Experts of a small language model.
Size: width 192, vocabulary 5104.
Experts: 160 experts in each of 12 layers, 32 GeGLU neurons an expert, 4 picks a token, a sigmoid router.
Training: 280M tokens, 4760 steps.
Below are experts of layer 8 (counted from 0) of a mixture-of-experts language model. Rows are named router (the router's row for the expert), gate (a neuron's input weights, with its number), up (a neuron's input weights, with its number), down (a neuron's output weights, with its number) and show model dimensions 64-127. Each number is 200 + 30 x the weight over its row's rms, rounded and kept within 0 to 999.
Before each expert's rows: a language model's description of what the expert responds to. This comes from a sample of Wikipedia text that the model never trained on.

# expert 25
It responds to: Word-final noun fragments
router,187,171,143,201,156,165,168,179,202,196,152,168,201,176,190,175,187,198,223,224,231,230,231,219,218,158,231,230,187,187,148,187,214,203,168,253,210,216,209,197,228,220,253,158,188,173,195,209,218,166,202,214,212,197,148,208,226,168,193,223,193,204,203,192
gate0,199,225,164,178,164,233,161,263,195,203,152,206,201,209,175,205,170,179,205,204,194,211,157,236,223,199,235,156,173,211,188,181,150,247,207,164,239,216,230,190,224,197,255,209,176,183,178,225,188,238,167,195,197,216,212,217,211,161,177,233,214,185,223,231
up0,193,168,222,198,229,175,212,174,201,191,190,153,179,179,171,175,235,241,196,192,221,204,237,173,197,200,154,208,191,170,232,218,247,174,199,215,168,175,148,212,176,208,192,188,232,184,213,183,224,207,258,181,189,170,183,173,215,215,244,207,179,214,185,158
down0,207,167,161,183,131,228,187,163,151,187,197,123,203,191,175,173,240,227,215,175,227,218,210,237,267,162,206,161,206,172,226,189,218,181,214,193,160,172,197,215,223,167,218,193,195,197,178,225,191,189,196,205,197,196,155,228,168,213,179,211,186,194,155,215
gate1,185,160,201,229,176,170,190,202,257,161,218,206,144,251,180,174,195,209,187,262,232,195,202,210,182,221,212,197,248,209,178,202,213,201,200,215,195,182,186,228,145,198,184,160,206,228,192,222,186,178,173,152,225,264,195,215,200,209,199,235,191,208,207,157
up1,223,178,211,246,188,203,230,206,205,186,217,243,162,275,239,208,211,216,217,227,204,211,212,205,180,223,218,192,235,212,175,217,215,249,199,201,185,181,176,241,156,193,169,179,200,211,211,193,125,149,182,163,218,255,215,187,181,220,204,198,171,244,230,178
down1,248,192,143,198,198,249,172,171,226,209,193,197,162,227,209,182,182,157,162,151,183,202,199,203,119,213,199,180,199,172,192,204,253,156,172,206,154,219,198,195,172,131,195,219,244,216,230,212,193,237,220,196,243,205,185,154,243,175,177,182,195,186,222,248
gate2,187,154,173,186,224,197,255,186,217,180,181,196,172,213,219,230,210,208,179,221,203,221,216,237,190,181,175,181,215,173,236,221,191,210,237,197,178,207,205,233,211,185,204,168,222,243,186,211,212,266,249,192,227,197,194,185,240,186,271,187,170,243,169,196
up2,203,247,250,227,203,153,167,226,209,184,226,215,186,205,171,158,195,196,217,165,236,190,196,160,227,218,187,196,161,189,204,163,205,214,160,196,219,197,192,174,197,213,210,196,148,174,202,209,222,149,158,165,175,194,215,236,179,197,156,224,215,112,192,191
down2,207,233,129,247,195,174,221,188,133,158,182,156,247,165,208,177,195,219,170,242,220,233,200,211,181,224,169,235,197,208,176,170,148,163,191,206,248,245,174,238,237,201,180,187,167,169,239,141,223,148,169,132,160,164,204,221,189,159,243,221,171,222,186,164
gate3,181,192,213,207,163,219,187,189,198,212,202,220,238,228,202,180,219,253,185,193,227,177,231,218,222,149,214,200,138,203,173,205,229,207,133,204,169,209,224,231,241,235,260,165,183,133,216,161,213,192,186,244,141,218,141,192,186,123,216,204,186,234,214,204
up3,205,193,244,194,192,166,189,234,190,179,232,147,162,164,188,180,185,159,220,223,187,219,150,195,184,249,191,218,249,174,240,217,148,195,262,210,196,187,170,175,144,178,157,185,226,237,176,240,196,211,217,163,242,187,230,229,190,249,218,208,206,151,199,234
down3,250,257,152,218,169,230,210,261,202,213,224,239,206,186,234,166,217,239,244,266,202,190,235,217,190,155,204,254,175,226,216,190,196,227,200,158,179,189,208,178,183,222,244,179,187,199,189,236,157,201,202,205,191,180,190,208,161,266,156,188,174,180,172,176
gate4,220,166,161,221,225,174,201,146,188,227,186,138,222,172,225,225,181,201,184,167,188,269,143,228,187,203,208,252,226,194,184,146,203,188,237,190,201,231,198,202,248,196,190,245,153,213,136,197,245,180,153,229,185,217,225,217,195,183,209,201,199,198,183,222
up4,171,209,222,231,318,226,250,220,205,184,233,226,173,193,212,228,169,194,212,217,181,277,193,212,231,202,223,194,235,180,218,197,205,208,242,201,188,234,216,183,179,177,234,157,163,181,225,268,198,215,192,96,208,196,233,163,162,262,190,167,166,201,188,134
down4,187,256,207,207,158,227,194,201,210,238,122,187,205,192,198,220,172,179,226,210,202,213,204,228,222,221,150,225,164,231,196,143,199,200,184,210,204,196,221,192,237,219,239,191,195,177,185,177,181,164,258,266,229,183,218,212,250,250,154,175,214,195,215,196
gate5,188,180,166,246,157,131,193,144,155,218,188,187,202,201,189,185,239,220,229,178,168,220,249,158,205,161,161,198,234,193,241,226,249,178,205,202,158,252,188,224,191,180,210,138,171,226,185,206,223,147,210,178,222,191,200,174,153,225,184,188,180,224,198,173
up5,195,191,235,157,234,256,198,265,262,192,228,217,170,174,200,188,190,210,189,208,232,218,226,233,197,231,206,175,144,205,208,160,145,214,146,200,244,130,201,165,199,209,249,245,186,163,195,176,220,268,220,230,172,174,205,209,213,150,241,236,198,187,237,240
down5,178,199,212,246,203,157,201,189,154,132,207,145,155,228,176,249,222,182,266,229,147,194,159,238,244,139,146,214,199,207,197,234,220,216,233,175,176,247,201,154,201,250,195,191,159,160,179,207,151,217,183,231,187,158,162,192,182,190,176,208,167,193,289,151
gate6,140,233,183,182,167,198,217,211,156,231,212,151,221,224,244,201,155,148,204,225,231,202,186,146,182,166,162,205,198,150,186,243,187,276,211,209,233,157,207,198,197,172,162,158,228,181,207,189,204,177,197,131,234,224,192,168,203,192,178,204,206,229,148,188
up6,232,216,187,186,175,219,184,205,180,202,214,209,194,213,217,192,202,165,256,277,223,186,237,180,185,249,129,167,144,166,203,195,232,170,184,178,204,185,164,214,191,205,237,165,202,204,211,184,187,177,267,213,216,184,156,203,162,154,178,210,256,230,213,171
down6,245,197,218,170,225,246,145,212,234,209,224,213,198,192,225,162,235,210,237,194,218,190,224,197,218,253,226,138,197,182,255,154,243,173,226,216,244,205,216,198,190,170,226,195,205,243,184,210,199,228,197,194,187,258,228,158,153,159,160,164,235,181,181,181
gate7,234,164,178,169,217,258,232,233,188,188,173,194,247,192,231,185,179,219,203,240,198,216,224,210,243,189,200,237,208,196,180,185,196,232,145,226,232,224,216,198,218,223,178,198,224,166,204,191,189,232,189,223,192,195,175,112,231,214,180,222,224,148,256,220
up7,235,174,172,184,224,215,236,213,158,202,188,179,236,207,241,203,192,203,224,231,161,201,224,230,211,213,192,249,195,220,176,174,224,249,180,249,223,205,198,202,231,215,176,198,175,205,200,148,165,168,165,223,207,198,180,156,267,225,169,216,216,151,208,236
down7,236,189,240,186,239,191,185,232,258,236,244,216,202,252,206,178,195,183,180,190,194,227,157,187,212,243,244,175,240,193,233,235,190,196,189,236,194,225,186,142,183,158,210,163,198,241,210,175,268,221,138,242,192,216,181,289,181,196,236,226,230,237,178,200
gate8,229,222,177,205,138,208,182,182,208,192,217,179,201,173,184,162,222,234,236,184,201,189,219,175,176,194,171,241,216,225,223,210,174,148,197,172,168,230,221,193,243,199,192,194,235,227,153,256,233,223,244,183,210,203,161,251,210,176,197,187,201,187,164,223
up8,181,174,241,178,201,182,199,242,201,220,160,231,181,214,189,213,190,181,180,208,225,174,190,225,249,178,197,173,179,189,217,181,194,248,189,190,248,171,196,198,148,224,248,201,166,172,229,166,210,226,169,218,167,209,240,157,204,194,203,227,189,196,218,204
down8,197,234,207,249,173,219,216,231,179,208,142,193,226,160,190,238,189,206,182,216,195,200,220,247,187,148,152,179,238,198,219,216,165,241,205,200,232,261,201,170,184,197,212,187,194,166,224,206,155,184,219,165,170,181,204,218,201,213,220,211,181,210,277,144
gate9,169,198,236,186,199,192,223,182,211,203,216,185,184,228,180,218,210,194,168,225,204,207,211,210,285,114,202,184,194,159,185,122,210,166,213,225,227,201,195,182,193,183,187,182,203,225,191,253,222,181,193,200,201,205,215,194,219,261,218,215,218,181,224,162
up9,197,168,179,204,197,200,167,216,196,188,175,209,191,214,195,155,220,230,256,205,220,196,198,209,143,237,222,219,235,224,224,256,185,248,193,155,164,190,188,187,180,224,216,166,197,173,183,140,199,227,228,167,168,174,181,179,182,155,213,187,178,197,154,225
down9,190,192,240,158,154,214,142,266,243,200,196,183,171,230,179,172,147,190,192,239,199,217,217,167,226,191,192,170,222,251,188,155,230,163,236,168,197,237,237,200,237,157,205,183,191,168,210,206,213,245,223,233,130,159,192,155,207,149,190,225,208,186,188,202
gate10,243,174,187,183,182,230,232,218,176,183,188,215,192,219,214,133,204,191,146,186,201,175,201,274,197,170,243,191,192,149,207,161,218,188,215,186,171,193,187,212,232,223,206,128,212,233,186,206,237,208,186,208,246,211,188,224,253,235,214,237,162,201,149,243
up10,148,193,229,227,213,173,141,214,228,207,199,172,166,177,141,219,220,206,259,186,216,241,197,120,187,230,170,187,196,234,185,218,176,225,203,182,243,160,217,177,167,196,227,244,177,178,194,170,188,195,214,193,152,170,201,162,141,154,223,182,241,166,220,132
down10,203,180,166,228,162,203,225,158,221,170,162,209,219,137,145,199,203,193,235,206,183,195,226,128,200,173,214,192,130,173,160,194,253,181,205,196,226,206,197,218,244,192,224,175,200,223,208,188,220,183,172,175,159,224,185,215,214,200,135,251,222,179,214,191
gate11,197,183,170,205,181,172,190,159,175,189,225,200,195,150,258,212,203,227,216,189,196,259,156,191,208,181,157,194,243,176,186,193,188,232,226,209,240,206,130,188,221,225,149,216,199,163,148,200,216,154,169,182,142,211,238,230,237,221,190,204,209,190,206,161
up11,200,192,197,198,213,198,208,231,246,198,178,194,192,241,122,196,215,193,169,175,220,139,229,181,213,216,256,224,203,219,212,178,206,177,176,219,164,170,241,205,176,195,270,216,206,215,231,196,198,222,204,235,259,177,163,167,162,161,208,188,181,224,205,205
down11,190,207,157,189,199,201,242,177,136,262,158,203,184,207,213,197,221,204,269,216,178,195,229,249,211,225,192,214,256,206,195,187,197,159,236,198,180,237,199,248,152,201,192,211,238,192,192,193,175,145,200,109,217,207,199,196,187,226,181,173,196,191,212,211
gate12,156,196,239,207,176,197,137,146,190,145,236,227,169,186,167,206,174,182,169,229,239,162,172,186,197,187,159,188,208,139,196,250,238,215,200,216,240,259,230,178,196,216,190,157,189,222,210,238,229,219,181,200,187,201,172,230,263,115,185,212,170,207,238,160
up12,207,210,234,179,164,171,202,223,190,193,205,183,184,194,164,203,186,175,187,248,271,185,189,235,201,129,165,209,210,175,182,249,210,230,158,228,167,211,190,244,200,186,203,149,179,184,191,212,260,178,158,210,198,178,248,246,262,193,221,207,159,195,181,218
down12,245,245,207,193,187,189,206,257,213,209,167,207,226,161,208,219,203,168,155,229,239,235,205,186,194,233,170,175,186,221,203,185,260,230,200,174,185,256,168,251,215,252,239,175,196,192,201,185,189,158,185,202,166,205,202,254,266,234,205,192,238,218,151,190
gate13,190,159,155,182,169,210,213,251,227,204,254,227,111,162,166,201,195,211,184,208,181,229,228,200,222,209,177,146,165,178,229,269,191,194,161,169,196,249,161,196,216,217,307,213,151,211,218,219,206,169,249,161,180,165,218,195,218,194,169,211,211,186,207,155
up13,228,167,166,170,173,246,229,231,208,202,266,233,170,180,209,215,170,184,171,212,139,226,198,227,172,225,180,203,234,203,155,269,211,181,173,193,209,257,195,202,208,186,271,201,180,230,233,230,183,211,254,198,187,181,181,227,222,214,161,169,235,221,234,200
down13,178,164,215,174,194,209,219,191,208,151,221,194,211,217,182,220,187,121,164,186,193,196,179,193,228,171,213,204,130,199,179,260,233,178,222,142,231,186,236,228,274,234,145,237,166,224,207,189,177,223,237,173,220,223,228,198,188,213,201,197,231,183,228,203
gate14,173,165,152,205,246,204,197,159,231,170,245,193,223,181,239,223,171,169,257,166,196,156,189,167,188,194,193,173,216,178,194,144,245,207,195,204,206,220,221,261,173,186,144,193,234,200,203,152,156,148,128,224,199,205,195,275,210,194,176,163,191,259,262,158
up14,206,211,214,183,232,228,238,184,175,192,200,186,192,231,208,158,217,200,231,206,204,202,206,182,194,178,193,179,190,180,181,201,201,186,219,180,211,233,197,174,175,223,220,252,190,221,210,270,182,180,206,159,217,212,162,241,174,208,204,205,160,190,162,112
down14,187,253,197,236,155,194,177,159,220,229,195,187,219,220,181,203,178,192,200,158,204,194,200,228,181,201,206,147,156,190,221,208,218,180,200,237,189,175,193,203,251,226,118,191,211,228,213,181,181,229,203,232,291,198,188,180,187,191,229,204,171,207,166,220
gate15,191,150,214,166,154,194,227,241,221,210,203,218,241,182,230,190,193,179,265,261,189,180,191,132,186,140,233,216,142,208,187,195,203,221,180,170,188,197,202,179,194,171,176,233,234,185,160,214,190,218,220,154,177,191,183,183,191,213,183,222,199,171,228,243
up15,235,207,236,158,176,230,200,220,161,216,238,246,261,188,255,201,190,186,281,248,173,159,217,166,178,164,192,217,150,223,174,181,211,205,209,197,195,208,236,193,208,205,190,233,203,203,172,193,181,187,222,178,156,201,190,196,188,220,194,200,229,206,209,231
down15,185,197,167,238,228,203,178,210,181,220,209,215,185,184,154,178,225,207,180,181,234,189,227,177,178,273,247,223,237,192,198,191,178,219,188,234,151,206,181,244,174,197,202,195,251,229,241,167,187,178,239,250,242,200,256,187,196,184,206,197,255,266,193,155
gate16,229,173,211,130,183,236,189,217,144,228,136,201,216,242,205,171,161,159,211,210,203,207,200,233,200,150,239,230,199,161,157,228,197,231,189,237,230,260,190,211,243,276,187,202,233,193,222,208,149,207,139,176,211,177,211,195,205,215,187,207,205,227,201,231
up16,171,201,178,257,228,218,213,183,164,191,198,152,220,196,181,145,182,257,224,175,205,204,157,200,194,193,173,142,190,229,216,190,176,204,209,236,244,263,206,237,259,218,208,212,200,191,212,182,190,179,197,166,206,221,190,195,191,150,196,173,212,246,204,184
down16,244,193,224,196,242,201,210,166,195,203,200,185,231,193,184,215,209,214,174,202,218,209,234,208,228,211,163,210,139,206,207,226,227,179,177,180,223,202,169,203,230,171,189,194,171,170,224,191,263,187,195,218,230,198,218,226,211,223,224,266,163,159,198,172